config = dict(
    experts_per_token=4,
    d_shared_expert=256,
    n_empty_slots=20,
    routed_scale=2.0,
    lr_router=0.000477,
    n_head=4,
    norm='rmsnorm',
    tie_embeddings=False,
    init_std_up=0.0271,
    beta1=0.9,
    decay_fraction=0.938,
    batch_tokens=32768,
    doc_mask=False,
    z_loss=0.0001,
)
Below are experts of layer 10 (counted from 0) of a mixture-of-experts language model. Rows are named router (the router's row for the expert), gate (a neuron's input weights, with its number), up (a neuron's input weights, with its number), down (a neuron's output weights, with its number) and show model dimensions 0-255. Each number is 500 + 50 x the weight over its row's rms, rounded and kept within 0 to 999. Numbers have three digits each.
Before each expert's rows: a language model's description of what the expert responds to; "comes after" lists some tokens at least twice as common just before its tokens as in all text. This comes from a sample of Wikipedia text that the model never trained on. Tokens count by the router's weight.

# expert 42
Description: Line breaks ending rows of election result tables, plus word starts like se(at), inter, co, Labour, Liberal.
comes after: " |", " |  |", "% |", " a", " |  |  |", "|  |"
router:525506395515445459433533444552464515477454431495505480489479450436516477458525524498495599406516542380465535471525502522472524555504492619428533518476507411528563533603413474580475554489447499484517484480437465490523476488495576438372462494571487532527525538504513461477546473514517464520488496554467507557528567503504458495442665556556571494407543504450524493437563351521468515535484484557474451528474525478471468518520590469467434457563513447503418614532496500554479513410553427491432543390569476491510476481461580546530533529471513615531598461569469558555564511531462420562559561496514423441427541554532467587535501505486599440534524424476504543566587557454596526529505573461534441480421525518479502483473413492484522524456583501565444534509528491433523508612449512
gate0:511583489515588471418447537514489485466445488533410438463506589468467521406469413532486546528483588541476541456472474459481501407494514496434498493499409449450461488468524437526506556549507568422493404560576420517428422437487549527424483442460421564632488492535579423487571559497502490506472467593558502514524461430515487530447552458535501542426459507500511528469480497587449594525483590582538552573538502515529527543501559482579444534502485498390516613506417536425427528465535508548521525518602408502447465522546431499511538533506470480399456472450447505508493504607473519481383545408498544471475550557456492530576490570469402453458573476546545421477584500442506489510464504478493421490479472590557571406567545459450517508557512529477472482509589576495539544452573526
up0:517453383404566461504480525510473536516522509563604523528425532399480502459480477605513487411546393367442529495520530448553454480493489528584526436525434416459618432516433485384497442435493455517494477576420661569506423416432511501472496528542477444575439527489468485442492625560556563460498471558477536509514519477513481483510493573657501515455479419447489452445444533490456520511487493514527537545423472496401516504544566550559545473566522524485604561552423530498449483454559538477532496502525499503532475533418566504516418506487450491436535465389522546499523405516522500521454539495488442509564465515542464588536548534550501578437461516457548500503383538572526524541537566511489505504566498459459457471550482584551496493513528502567483504505505492515437385532495473
down0:499423426539509515373448564461594562539476437499505392361461484482544504521552546507498497646508521593463408508533549505522383513529574541460501522481439473510391431507534548522527578621533542603503468457469467498462557477455528554479430474529473506438493551535461562435561497396499583551553498457487481458422535398548424518525531441542449512531525486563518518458481463473506491542462464492450512535532493449576588484501584508482495492560503521540440403537569472548448430513461569491515493587585509424506520589526470486599468451453571416524439550474521447505543495440547433519554471540472538468464490493453532495569534503472445488443456572512520500473465495417426437458524490438532498492368463460481485563507448499413563545454490516507528536497559486554371505474450579

# expert 62
Description: Pieces of given names and name-like words, such as Will in Williams, Tom, Robert, Ann, and the lowercase word ill.
comes after: " |", "-", " by", "\n", ",", ";"
router:483477389495469543410532404519395468568467522457428487438400422448538457514576544450485501475510561459525457467489552452521544534520532564519544494575413394495515455545410459556531514535419416510461492485482515567482486611474530555378496421555453524524490470525498498405535429532541494537409558559438470547509505521491345427521583497438496422528552542515589420445536513551443494529488431471502489518535493527554520566571582520456422502515511397463436578510484438485579510511578478520476544421496457425542509480494573541476567508591565507493541468545571532503479445468476450484562532553521457462505480532540507548525490419473526443487467452492511583468584479517523457548544470516487374499492421576444445491502423424526523562442541477593490436460529451487607570513472507
gate0:428493539464545588529432481572509534534466504446498473466452354550431495610568563431520490527430415459481538492598602516528385550527454517448470433559516491510529420480451522481512461525513515575574472436498535522534502516510445491530537535447462507501493460505578561454498592474473561534528451489452602431438464600468476457500514575522551502510446590396560491459440502499477511481521539551445477577497519464502521584455541455449521579496542490568534533588514472463447462488478514518536499467405468476470466456515603436476564546492590479504428605425423509461508415534547541506497468484444511584482526550490486501471604410528458467557484574397484422460507583562458448392504472451509541387507510533551537606503458483554533582434473552550501492513445449515526586487468591
up0:610501459437493531553596548579483464529550463490550470506530519446504549413426512478515483454508571504466459497436420506530492536477470445569494466439514541537516510473544447578540576467453552369432440489534484456504525503559451483525575450473460517470514462484510446524504370546536484526425484492527566490467488379545537560544540501577439543447618374421505522609483383584541521489404466462601542523513498445400398500581430519480522468515521451491416449404492540456516503497544490494512557545521495506548533545440391503517479579401525506491481448563561505433503493441509459557522580436545500415507482497503560436477419592451564550468501513510437438519427454511484501500459493563500470519539564461492467414517565545435502440524349483498465487415470498549526543555475495
down0:504485507501485497435512451412464503437550523495419471525478463474418443470466486514535497500522625468429534597651459437460440499546477509456491537657475473431475537498411479431481499526472500549525517547515578491467595443504504589488550545431589457496657481474527549491521488543536490481459441489518471481480533405483456570533614554591493421502562459528583500480484520504450510567536517523469446511569508555524518514509509567490531482530517483499549543472605591497473595571450467509443496490540466539467424407483417471476520502511519500531556517486553465520480533507502489488376531574558457481495434515395422475412501485511493486554472482560545468517590613532486506640506465583507515551574516525465525563453535442524579553457478529548418560422495478477598436433594504

# expert 32
Description: Last three or two digits of years after a leading 1 or 2, like 2019, 1987, 1950s, mostly in sports results tables.
comes after: "2", "1", "9", "8", "93", "–"
router:518470461490478570436510445524454550495496510521446569438503489498534475437560490465531471443582473444455517459468600534506510503504457567454535527524483495533491500534446582486575463557469478503501545506502426511448520501519591518409493492582479529486576413510568528413541520526502441546437565599380492476466606553476486399484558545511497460475526546473531477466574431478387459585540470485509491458384573554465453519525517499449398476474590414538458512545520463622525534450520489522470539452527432490535582529442579575452599534539447525511529444602497541528519525479467420580515519533448478418542491594573510602466529501438504447570503535490519582544540492468502466556562534487538447480329412508482444552553498479463572549421591489601433523517497473408504459533491554
gate0:462514469485548560513490592563500514453459472540472483460473535541477470482465488446530542397367470450537465463526451547498513515450494554521556442578477470551530526519464600439479385597487513515479451472567571546538403475513446470374502507505446523426360560523535522488510484452544518469536545486431483530465560551472445525487531492514599526519507520408607543532535504467552557570400366601536462497529498425449601477422517472551493473552514455508436507482495450498453576501499481467537533481530405496523606476403519519508556568501629593531419549487538465593517425534532415495484516410473538455416528451488578477549503457545562491542431457500534509559478419532404547439441502477508414494510569541456409529498393465511522475449523459490505489435534570513533537473489491
up0:552547509461463460505470495538529503477472566448531579476499404568541460632505525498515490566546582475512514434605523507521502533474514558523573528508508459521543469574528501494509429532482579531584589513435565490508495550430540547431596425478521585433462443463450401527452493573475495514516453559550486572534454540475435508506510507600546466597501450594503466489527495562449490507509479442463605582420462510519543543512552509582503511502409437588443418441557482431544578438641532578504482560409543518592536506511404510503480459468512498531554436505505471469550467531452490412620563529502588522443484546498458533413553538428564456535446496491512515414440515496510434605538496534570564395544518501502510537464565516486444543551478520444432452464548509445580447490539534
down0:515560544482536513580524363527558501449529490446495481408488512513478428471407514501389490429513527429499503444423533573523547571441532510480536460478511505498400502462532519476364387550500557564494483646477541455542478488485589552549531504508495527563491506480444587529457450545499490443497505479392394483426461533511436453512539480576470446527491465597551583545479549540512534613576549503518522546508508532480414627508497407495443487563502619467514455441573477497416512505543549535493514617532483544493406426588562516479490525647470503544468470502484458544533426448452519472527541488571534533528462525510524490507487471480445469486557456476491421511492440475539457547462482488434428507593453536447556521498479547489456640505470494500479448508496394521460540544576491

# expert 31
Description: Counts and measurements in prose and tables, digits and number words like two, several, many, such as 10 mi, 5,000, 28 wins.
comes after: " | ", " ", ": ", ", ", ") | ", " ("
router:498492485511444390491553448499489554520387554414495528461477522444521427408549523440504567503525509401423527437523492478502504511544483542400488529493494535558554459532446544542522491535482484563510521483424440557470488547474478543461444443525526523545474482445588431365517469595543459541474569523504495531523595562506435471571643580534507469504573558414578389424476447494397496531486409449535512516423481461546468530444485502483392443575525429508451523530503456545528532404551499523494488492504460447533515399438556623510491497513509560564563488577450534602574454439451518491550585561432514527493443563586501509450444470496527437469508433475511536496540536473520474541508543459534441496382458515442451509502515531437595576476493517540450422460440525415550545483507566
gate0:601592454502571467576520393473504462468509524504600575422575483446449476477522482417607552429400496554426500517484491422497528495478550530488483469557583428591451544553434538524528517424583578454560408497465564527438577516534512518518528486446490450552483562475564566529522548469416542427573540523512474515552552534581557601480510502455492470565409518468415607590533508508552458520475539521491476611512521533524488554493467486493529591452468552638458522537508507544503516519479459514479465464512533448427500540545504489580492410497450506521438489469531552598511441478552491530414511527460523439542541570421442544534633483498547524533561407474504506477473472548521496528561560480500468494441564543483488411499498503522526515566392389509428400555516487500478454524565469
up0:514449529495526538501486480427516415589539500539431471420597520478549490460453497517527480570452499549510468459510518412527461495493605481579503483464436482470505439471588551422513518569481517494566525540456559515537567464462473432509537457490410512491489449526484511527536494508447532480467456485513477496453455379506468570518401438465457455480528560536521493545552646484574542606447470494471529561476536565435528450513474451537488548494381619459589531538489522452495538555469502517496513501533587569447530486514419409602534528480477431505336525523526514362390475504482532469443524519444548486471506426437548465631537558498396482555474519501486549565507525622526500458487476507515519473424466567443576552556472415463487456499574480545589559454476545549508430462416491
down0:588527460450522368532455462567445429528524505528495454535486422489541507552453496593567534451494549522546517526635434467405466491424498548559508524454449473465404548465449586458491509450510508499479572491496514543451412466503500665445502498502559479508479481567427491508498453485568543508466546518593466431527460499491376500475484473515514490499491500463373547448482444512547433490590445501467568495531535475475512465520529515525459546515493556468441517481501519488526501495436520526489455502538523547526452527478503373525460436541431545424514423520537512453439421508513472560445519566418499589520427554517431503450490531422515519498519491526646577480543465620533494451498499495463435553462412567596482466452500514548452482438605484483477555407417514471491530535307464

# expert 50
Description: Capital first letters of proper names in tables and lists, such as H in Hsinchu, Sp in Spartak, R in Rajasthan.
comes after: "\n", " |", "|", ";", " by", ") |"
router:425484509499499531302495471573472606533392468475478512460510393470551461478538580505526530459457540454458467431531587475507427555471502510474545553532424446590583515542451496521575480507463467518474560526477465549423518563464582512370501463575462507527458458552468507516512458519549541466413551483490493602499553514474397443539575554541542449487481547498586479461458478456475507477468438440488493517496442468511493532596547514503415436581520475457463540475466396618530582486554465453530470417566501420509550440450538516540517594531550483524535468609443509568443440558422454532525561486449517480468495545521574569535474465484535381502482528496501490556548529496596464564524593469602486526468416602503471543468448455475533563483538476574479546517437514467519545510516548
gate0:599617493522436507514479487526342460571553515418481593511429496454534551425557459484514495502453579354420495453495400395591568589529488507452552470561479601593437501541506540480473510551475497418400499496512473488511479462533483530498494488453560516469521433552558504501604498576398528493446506534524423455454459521497601623429564527569446543522489497524419483504536463537469505560602592456470416445515571441454510485458548497524454470525488476507448423507452524469565482495522508568489466589555597529487537467491536482542482565456519503495554494456522536587548420444495416499519439489478501537420478550466450470461534492576570530534568484458528496548458516488464449459494522452515453477538467581514551500582425433449482569431418496539443501470473549568496526543553477
up0:441506475447484474483413484490410554454489551575498493531453498617428410549529520408457404514479556589427521593504496509499448536581557456388519523525498619593474494500542494521479552548496406584564461431564543481498506432426486463466545466574560534544516453530579568505549516503528462468499480505528428441523515564480454460515553529401502510482503516556490514565459492569520572491505540551403467467498487498519439472472489373407546422481602428563485493485521506432488449515524447430419605382512518475454497506508489526574525529505510505505504508498458524483481550529575502507496526429530450502634453523438527511477438482452436429567515429440606477502480451396480475506551444527580476497474481529585476461492577519501600613547535458448419481495448538453428446532435554
down0:514442458459504565408497503494536442468513474490516443496527456509398478431488515521554413416442432430543536461447502370586465531455494480513532469381409415558539474480453522536428552542430476565387540582528533499480505489532480443515525541534505563437523442506452456501531437506523441528478457483419613482530521518495512431551553478589439431440491446544557429491404429502492503508513470491444567395509505481494526530524602426486516548451533488392535325534510541511493471560510575438443556462529511532565516545511466418413578525511483576475583489530436417578486529562436559528489483423476486468427513520565500543535453518502499452450535549526442525432491503544526477474492449464450494571510447459536424479505535579514548461550572403494453478513487476518534386594495405

# expert 12
Description: Numbers in table cells and coordinates, like 18, 49, 14, and mid-word h or ar pieces, as in Brother-h-ood, Rous-h.
comes after: " | ", "′", "″N ", "–", "| ", ": "
router:547554493462464446430484510498442571498487474466503493505369499600502477474508462467522578494568446398496513455524502552485415521508554560435547534508456540544546433586479542539558457512405423509435480527483489553515499519425520528424573443490524496525460500493535433457541483528487473559460505445521484591413595572435499501570569485487515489382555582525500404479505515533371473578534448475459433469513564487548491474512493516484424453459513412559464538489457471542577544514480544502371567413592501469483589506496569631480533543586519517499524501537448491500502482435369448451596545552414548541492480550514581552536442434564477473497487385444512551462591544477565466492540535473503459556427455503475581538540415488581550560485602532479497455423488459463473508525487498
gate0:505521486556482486492490549516519488460546542594374452514460387466478486453510632490470489480567367482482561514528539477489515528519448487461483498482495488425553505548505445391566539523491567486489489434577436503460488591535463526500472522457557538527460469588549489540480494593453515479479505556521507635430568539506474509490427595557564511426413545538590504523485567538508496501491472577507498464540467539387497466482530400520538533551443525468423495632508462476418495540508467558453499483484483456485474534487435469529524513525532482459564495396450503440523495436462440520485470460509544546575490439520517447574502583575495495543563537474502518547480612487583624533453600585456531544558483615580538538566434499533524618575505402476441519496428477510504580476433583
up0:438516503580479422447521502509457566438546503598423444544483464556566468462531604488472503548485483499448590488495493475494525488495501617507483579504464639398569504516594485476497513450516545409487447494608574516494528534534464455632408511541461462419532478488441519511461474484481490376474442474540469540428542461475547558479482488552571529474462470525486477531511545546519463505476397529496459558506466555418417468536493482534473421566543516484452430602408476394589564473500474544456546617407465515493504517525452501507459516468480412348452458487473443519498481465518385553470420559545576619544493527519553493503485497520530544476480539502443512476469548468579527518450514465501559540573533472551579537556493554517459574496436497466480449611432518521494505547420558
down0:509479656442511585687434481503519452497579509522553473508537470570500507576458535494486539501586492504406474466459500615494435429449507537523431520611480553417560512389436497356492547464554526500583509465429539456523446490465545442507482467503432495521577478426434476391536523486537535476462538560451440426541460544467544482457407451489532519547518514486562560573480476513526444492502615450391490483484457576433518436478477440448577460493503517588516483495549560539488435581490502439437493505558545488506560503550516535434466471466489471556502577436472482559508470508577609477474571459527525531486554513499452602431536551576495509547384563537444514532493503545519482496471535510512495443506491586505457530571511468527496459445491617462505438511580539477559482511536516